python train.py --n_layer=8 --d_model=256 --n_experts=128 --experts_per_token=8 --d_expert=32 --d_shared_expert=0 --activation="swiglu" --moe_layers=[0, 1, 2, 3, 4, 5, 6, 7] --router_score="sigmoid" --normalize_top_k=true --routed_scale=1.0 --balance_loss=0.00823 --balance_bias=false --router_noise=0.3 --init_std_router=0.0108 --lr_router=0.00094 --n_head=4 --n_kv_head=1 --head_dim=64 --vocab_size=2048 --norm="rmsnorm" --norm_place="pre" --norm_eps=1e-05 --positions="rope" --rope_base=10000.0 --rope_fraction=1.0 --qk_norm=false --attn_scale=0.125 --tie_embeddings=true --parallel_block=false --init="normal" --init_std_qkv=0.0214 --init_std_o=0.0 --init_std_up=0.0214 --init_std_down=0.0 --optimizer="muon_variant" --lr=0.00632 --lr_mult_o=2.0 --beta1=0.95 --lr_head=0.00771 --grad_clip=2.0 --warmup_steps=200 --schedule="wsd" --decay_fraction=0.751 --decay_shape="pow" --final_lr_fraction=0.0 --batch_tokens=[32768, 65536, 98304] --seq_len=768 --doc_mask=true --z_loss=1e-05 --train_tokens=539400000 --steps=8747 --dataset="wikipedia_en"
Below are experts of layer 4 (counted from 0) of a mixture-of-experts language model. Rows are named router (the router's row for the expert), gate (a neuron's input weights, with its number), up (a neuron's input weights, with its number) and show model dimensions 0-127. Each number is 500 + 50 x the weight over its row's rms, rounded and kept within 0 to 999. Numbers have three digits each.
Before each expert's rows: "comes after" lists some tokens at least twice as common just before its tokens as in all text. This comes from a sample of Wikipedia text that the model never trained on. Tokens count by the router's weight.

# expert 28
comes after: " the", " a", " and", " to", " of", " was"
router:487419574484495527476544551481495437517518505457463503451507331515546478419490516415555542503470445455472493458473546557485449443482599455500498527457506469447504511457543526452454485504558509561525565496531494554520522473490576464548491675477508491474452502470484448521539556555495472538553425559556535606539434514539489470509424526525491487473415461529539557545473427559433458522432
gate0:538467530527508425493514594593507590551513586519478559464476417461502465568476483480456489429502490446571540484586516474565534530462462516511494579446537553584496424558532388458438506592463473529511487525467467366483442492428553517563600561459494481521535529439548562479460483585484547508465416530472518567458608483396488461577485548547386463505569504507437558455540499484486488596424
up0:389467493517504485516454525441510498523475481508528375442503490519543476540532477550531531561513491543452472490526540624516424477503489442464590476451497574525509557436505518419551585567517578617462492482494471523368562406474381533484583442476500581570456413452538448549497580514566469504524475440559462468559562521476487491512504473476482493474596488524411485511435501462525428510519

# expert 63
comes after: " |", ")", " 0", ".", " —", "%"
router:454500586471539550507423485528486532459510451462444498504528516542565509596527493480469579507515511459510552443485477587464399548486545431522528515375478487435495379517409530406544454625537479489493512508584543499449467395483521461507486539505533499463510449491439463536575535441530449482468542536527407446499410472451505480544513459548505538523517426502488501472523448596580417517440
gate0:521507474445534509548510547517593549427517513503495558413509474497368577511435513482522481538396504469492461520492421440564543487515437543485497518398503458523550503445581548405455505560504507537586527506404469515404527406542529505464511495527423514483497499452416475544461524539524530621467548451510496536481448495544493463502483487647568493505569496514520463478489462564503491483471
up0:580532484536482551498568430515448504478545474389530442548514453472536470463505533551488530447557522548474478425441517534536462479518457476499466453440527519534397456547488525492545511406527505510488444492499457452590435515461475497560440505489499572406423446447499451538595443542424582411459566469533489562496560412405608477488551520360388467502487532461451554458512543461496545552431

# expert 127
comes after: " a", " the", " was", " ex", " re", " is"
router:429487532432419542469374459511579583487464466483530459594451360484459502436568501504472454520488472450529577487435545483527533463578465510483601545482529517444477575468443487438517472595524464617475518469550511497541437519444453524580449555518568500552414553440583467494603560527489498456462493516468501531451516569633515476521470516513483460426403511494548543480490420498422462576397
gate0:550524547497466516397565436474581508455519494553505493467623529462511449474535501493451561451462512499461488424519426481579455508640483495474545422478383424596556533538535460457641498525550521486564500526557464433504506474506532545597537563438545461501437497559565409546498562596442509513392440483495528478433495495507473484469421606534534528489527425547448463576501547484488455492518
up0:632545559505486545378502566518499455498496529431493554485462439549514448500478559512460599465536533520511387506533551469457488494608566498621564479525438513478518469480455553475508500594518409555556624504550566489519465490563489503510490510445425514556500482517482550522547503518477542600473439416498475567483438431454526525475436535491542538459555536594474495493471494580417415481465

# expert 44
comes after: " ", "-", " as", ",", " of", " is"
router:459566571466466448535476478542454422558618459406490472420528472515461425541519505423460579550491542487546487406389525506423447505485477509542598529450468533533524423480507505461589519529612480490480494435485449484516424517464553442483510564493502499545530535600476511544429421469543477476524425501495445527459482488466502386504482481552548443409524494537470510509511436486400475455555
gate0:517522513508561473492483543542492508451583540537461504516573594471529535562436538527514589511434480463464541517480500518478445503519500472542608523470476472463504597463474555576528509484484489548482473442430441530592506575502490466519524468553369444533360509447530530513508521480552553474474445472581515538474547496471566442455437597422476551489473512489541509596504608482514394548461
up0:527521539494451514503559469430453529493431491493584484496455574554467514396497511523483408429514398445470479512514568538461516466462467502522430465599526510609517527536480495487429519468452620453514519466595525405540519437544498462523524514533454507461565533464503468529624450506512454536481622529426554503498559546485383481520490412582460462420580456508501508432526433561465535503474

# expert 117
comes after: "\n", " |", ".", ")", "==", "==="
router:490498482482600573521473436550454489493471440369449505582534465518556449535534546493430504495452458576546605466514553552514494439418482515545444567351512529469481517467463503442544422574545442524475518417578515543469420496467488396474583504491456580509435438469430534575493513526556473548457556565527513498539496455490421476513413499509529529474487480585480540482391427511512492505519
gate0:529494529453485461550493567600531451518473531420430497553575452511425451449485513468387491498477452505577446447429464510504537576497507554499498534478491529439519543358445554539545465535424469601468603422585509533464462448501412486569548491462505486559449637524466476455462543557470481588479600532545465585451474448503531405495466486549446532441584523522490527484489485491594511540464
up0:478461588501542448541524430455485489495530501508499503495468469506538469503504591504575572452503551439448501483527440503526567524355408458524494463528512541586435418551473484381515447450599520444550490479457533483534486426455584534456542567516516561422478506508542522544475432505545502504491499513517486372514506519451547498496468406449453558463553566573576500468554561519435513537533

# expert 83
comes after: ".", ",", "-", ":", " and", " of"
router:450422562440486443558526478458445492517563535395578533366635487455377434481546528398467501443531493482537584431510537512521444513380534454479535446476506481494529410499531470447539510519579448531445493477465522562457507522448520543492550533495492546445499481541486422519521443503441513628510492487604534499508535491482432411520410509467482473478487389527548409484439474467474456461539
gate0:518567519558475458586526452488563464531534576466457502519516514444541465592481504437544523447532492592456575556551478379489445512475541462522493535506508529465539544550512506519534495532540489431570556487494460495425474576402532504518465525439467521587525527407500561571566448498450564437454475495598497390450432498504457504509432384479530605484452502511521594583463519488469518469542
up0:431548424446512498554579511468535501409470454415454531553494437458455518499557440514554524558519514504548482452558535586403515461532568490452476399532439595468567458526508463569561570556529480568474471511539555480596464472566424528501565503577543540487519567519498423444492537535504440486501520592530509508471554533510521390519480518513498548527489519499540511459500542511533549530454

# expert 118
comes after: " ", " the", " st", "ri", " g", " a"
router:388470509537443574532456541472509545451498498462447479510557412471532475426616476493441539461502467456489631501412420445511482490491387518441581524494587492487501461482433451425464485501502531605450508443519494542502501437350576511526591550537568505477404471444441449495498474517502473496527516515478498582441488580618501433560490525492539377464428473490480508491451439464518403489445
gate0:575527496477468508496509471463488463478518541545584585455486476546524445600551513510448566533534498494403534485478502536452534477404409534590598517501514582560516464486429550427544501542467527520517424479540495514466484488505499474438479515375528535584495512456563512468512478472413529482406468585485587509469514488570473511577491571472534479479511476476571482403495526488543450545414
up0:437460522551522523487526547415512442511501510530498541488454539513545539637480391387489535500552509414464550472444491490467542488503426479558534563585540456556534539554513559529502447556502487506552458398612560471484481416555621515510467513511470457481503545553448617521498422482477560409502535499518481416482463459559481479462495528562610512554480454418540435414558577469509567446513

# expert 33
comes after: " the", " (", ",", " \"", "-", " of"
router:487509547516477482607482503553489492534552522505490583494602458451454546503541514499428469517505425472567557387410434493519415442495423498504553397441464459564479410516504507474540469524545512549500511406501442610518531491464501580517517540536538550498529529441460454504530479430507553571479510493563519503473474499599451500579464539608479418476441480527467463474451508463439475420567
gate0:481593455420400611493451397429496571483433555462471476500456406514589461425472545444514501547596503468445502505533434403463542544494624509490525475430506495512444530487477553527463540513527411488426509500484503524434478482629508457455465468508481521558584496434479545524481507514581592474415530488412452439486436536521498447479471527506472508546493519460542370524513505473499568538482
up0:558419413462555591540474467491549510418408545447485487550483438462520498435454558526505392513494499469558446555464529473484596415533544435546520443414441472533430474540525590509503579459542421474556544501507439532464510546558509475500615485556543538396526595513482539435525514447521473467436421492512375474465445521426591460505466571514451485409458537453612516493557491427433543491525

# expert 5
comes after: "\n", ".", " |", ")", "==", "==="
router:399489555521565529472443369543482534536567358395444483504525467539563452521511523509410469475431444545587525454525429600502499464502501460441494485374457462366480401450497541461510476600504519489428466479586553497509512413462516448538536495501461520467482439450444447465513477506566488509506521497515421525493571429533455479517524488556514506472507441539518569492518415512543455501521
gate0:493424494522505425488395476538490537548530495553555461529518550533556494457559478377447454542568454546518530536505492516532547432540519437526480423516460478477607525610586457513395474526607512438467550503578522570548550503531516489500522499560512445492527567506505431541486491499518466423455579519489513431494569528455471440485527470549512519434515444436528519565498454478581473567441
up0:507522457504539418480525475556498571614568442452454485521497515467482493451527523428465552441487478574429471508517542496483459499588516492602572489447543473478607492565483495513542466473490472426474494500483513603525480535482548478502583437580488504544520481473515531517610509468496504468474501470463493518487549569559537523551490516462530569451605563527527526639449435497493460585466

# expert 49
comes after: " |", " ", ";", ",", " 1", " ("
router:491570600561524522465438468522468500538506458540483470511532407560529544489476434411446556479568413445550490465442579557538385463511516419435556512535571479479527478450497496439462489490502555544468479552588514523384434432439531456450497538599492523452510520520419473513592492508464407460504438523413506466495535478516475464616474451591565521350494475468504592593506424526447537430530
gate0:454452498503506557588465458520572481427512420463426594539450544450452469499562512568537455503461542435440468559509542527515442468449449534462566463541512582400503500463528494459483489492556489493511547493487451458419432552484506403467519508498436563515489556556440453446642445564483476503423484430467492469456503573509564483484468507471493482554530474414567597590520489509571445448514
up0:458525541519535530468439524520482470611595501380498447437574502477534557414451463526476524492579444520556492492455489473519506604516544503545549550539557496559539428535541537494474475484511518447495549460474565479554473488416479529515436525538485559484580472536457576517399472432498461453481664449419453625457504586468469499600466514575483561525568551431538382575531462547542429467447

# expert 22
comes after: ",", "s", "es", "\"", "ers", "ation"
router:501550506364400504503351471457510469504563461412448473346505487507561579469530593581520502548416489405558558442450468526488477560583531540419549490509479493545456459479472534490475499532634530480514472512485572581444465442498537419478513576491523598561422529448487535448598502473401519503571480509551464512394491551576500424549487504529603502418551420426495519561490524495417443435474
gate0:474452539519457542563482450534480530504561481493521501470494562433497486473542442504524469535512451516522439538461460384533409477399542395504542433448526408405450475480518563529562459557471589524490563422487494405576545498497512462481426510515479541533461513543464499597485425502453572441566434470412503513563480478519521485511424454488556563375399569405511482543466498433485469423460
up0:480502534467467506556499543574603488582498511438570526538514653485420531426517380546605487512437473510484549550521477419524464521489485475463602484486532557541436533547514646544568473498483485385562541599433570414429381597575535453458460478501466510556570529568449492432509586490478495447549541558506507462464490479538493572480478393476484541423477633456435486471416542456422470486552

# expert 14
comes after: " |", ")", " 0", ";", " 1", " —"
router:489503551525536567464445483479450496493498470497454456479536516528538463485492450476480604580482394424599494527486525529538373560498473452439542496464518510429502467542450545437526427548509501515443531526505526561506492511457563419496568548568443524535502524510399500569536513496482389493525525571431415519501540466530482465560470480524533509448437446534501452497523483561394496454464
gate0:524464446477404423457507494521567410472544484425561469467507482425513429468516522522446452433442538508526436493474506538430450432436482436475549495538430497507539482429435480483445533552385509424440615453470452458646579442551452452543523499439485633423507525483556531528497463549406481506485511464479476504517471512479514426484483492510524460452438556497561500520471464389502545508501
up0:547604468473413498458469505527493464486486467548565504465550527459579490534508442548472470414456528600504476489522463482445467416533489463495515510513436598485565487547533565526466520534435580457439514483519558513558543534526485562463487494420483532515551543466527561420502479505484578532551455518443536471475545523464469454512504468488395543459481510508530500586527382327582456479493

# expert 73
comes after: " K", "k", "n", " B", "h", " S"
router:401533621440520463445441537499470434572459512557511537438536451465564495465456517468446517469488535363591524501506492465473533530451525464462438466493523462472516492475500560454537466460673510568501470526526491526462551517473423542514611570560455512512496498391442474466478410496592503592489452492524512549356476412494473544601533534538408431574530440384519611582419429515516474439457
gate0:456527564564543575431419582569429583522572541589542536521573501477509489487490528480437506554485446412504572397558461459595461501518516507580564527469472482505497546449565502400486562514518520498460580493508474495515339532461450457472477511460471429421507453491441546544542467428571522493528468606462478522475473573493397476471520449521500530474554520489553467505441488434562497620487
up0:457460468476432540479543396438499452520413391496550510452444443484472475407519385478500539460588515455584510474503495466523517470458438406471555430559464467516531497492489483537479460410518503509488491520467502476518627436506604538563502443510461539514430465531494457465547531531439540432463563423507460533540559526438520469575401538576462516444500452520581487471566450553422463396541

# expert 61
comes after: "\n", "==", ".", "===", " |", " =="
router:483530542459510494520435422491484546482563501393456549507534501567488411514551516487494498532408465548485560469505455545540514449463452494498562552328465568434497450501435614459499478560524568550457507459523520512449433419490483445492567548503455617391495549490465439543462466536603528581454505510497548532542519481533434505462416487551539480483458472534544495481506466503509562552455
gate0:536518563494516516555493548401446509502546582476478441496512496451557464576531520582462519543502457560510558456552460445502484567502428469428578611413587608504494422444525539460555438442544458549551525463472523475495440495514506424543518568546446545495494447497448495502483529485451464449457613455556497492548503448583477501615485573545500559613495476558592487465529442593541508434581
up0:533486448477493508459459575563547469532454444469512593478553466503442535423497482372467492463508458480469425506519487435417463462496565482524488491548505427413452497520423474538472573563511495631455463523457533488462520610476486585479513469481522478509543478524436568496539463537547557555506488603428464483484527504448395568434448453496455482351447525413431509537498492496520466455441